Experts of a small language model.
Size: width 768, vocabulary 32768, 226M parameters.
Experts: 160 SwiGLU neurons an expert, 8 picks a token.
Training: a variant of SOAP for the experts, 430M tokens.
Below are experts of layer 3 (counted from 0) of a mixture-of-experts language model. Rows are named router (the router's row for the expert) and show model dimensions 480-527. Each number is 128 + 24 x the weight over its row's rms, rounded and kept within 0 to 255. Numbers have three digits each.
After each expert's rows: a language model's description of what the expert responds to. This comes from a sample of Wikipedia text that the model never trained on.

# expert 37
router:151145079143147115097110141152098143144125144123142165149122117108149145157131169143147104156083131117159109142107136165108160134108206119133169
What it handles: Possessive apostrophes

# expert 6
router:116156087133136107139140115154149152163121161102126162134159100099119139164081156131139138180147135114073165127108172131116162101131161096138130
What it handles: Mid-word suffixes, pronouns

# expert 35
router:149147083134148095139128115158120137137161100099126102157105111136105131150043125162131160142142177114084126140106134113083144106139155106118170
What it handles: Spaces and name starts

# expert 0
router:108165137158133116161157115152110171148133159123110125117129120098136126142099149168151168154111134128099133116103162154127153101144170085151129
What it handles: Participles and word fragments

# expert 44
router:130150124158154166155125073097136103117157093066059074155137151114119155149133119130160165132126171142146167190123106139096095108125153140129135
What it handles: Infobox fields and names

# expert 13
router:160179097147153088103116134127110125105140125117097104158080119106117108153095077121181158135134172089149102110128129145156162157141113181139150
What it handles: Coordinate digits

# expert 15
router:132155138152139138115121133112136132143113120132122101123104134120104123135128123115153169128114158111189122094118120118144131147116170132151115
What it handles: Name and word endings

# expert 1
router:151139061144122126171093123142145082142122181057118071123143116106145138156123127143139132148127124169161168108111140131113164085120159130122145
What it handles: Place, family, and element-word pieces

# expert 42
router:140170145144122120125134120116141123124113143105113084122129136102098128150094110144147181175144153138125187139147117135135110100125174137117127
What it handles: Noun-ending suffixes

# expert 23
router:119135072176134096089088070168138151112122111118087125144141125146112133144112148160143147150130147146076148145111121157076132119108170104119127
What it handles: Government and classification terms

# expert 31
router:154139131164148147130108096132121162141164105100108160146092123125151125165120146148138135166142095160104178131128118138095117121132137118118115
What it handles: Function words and months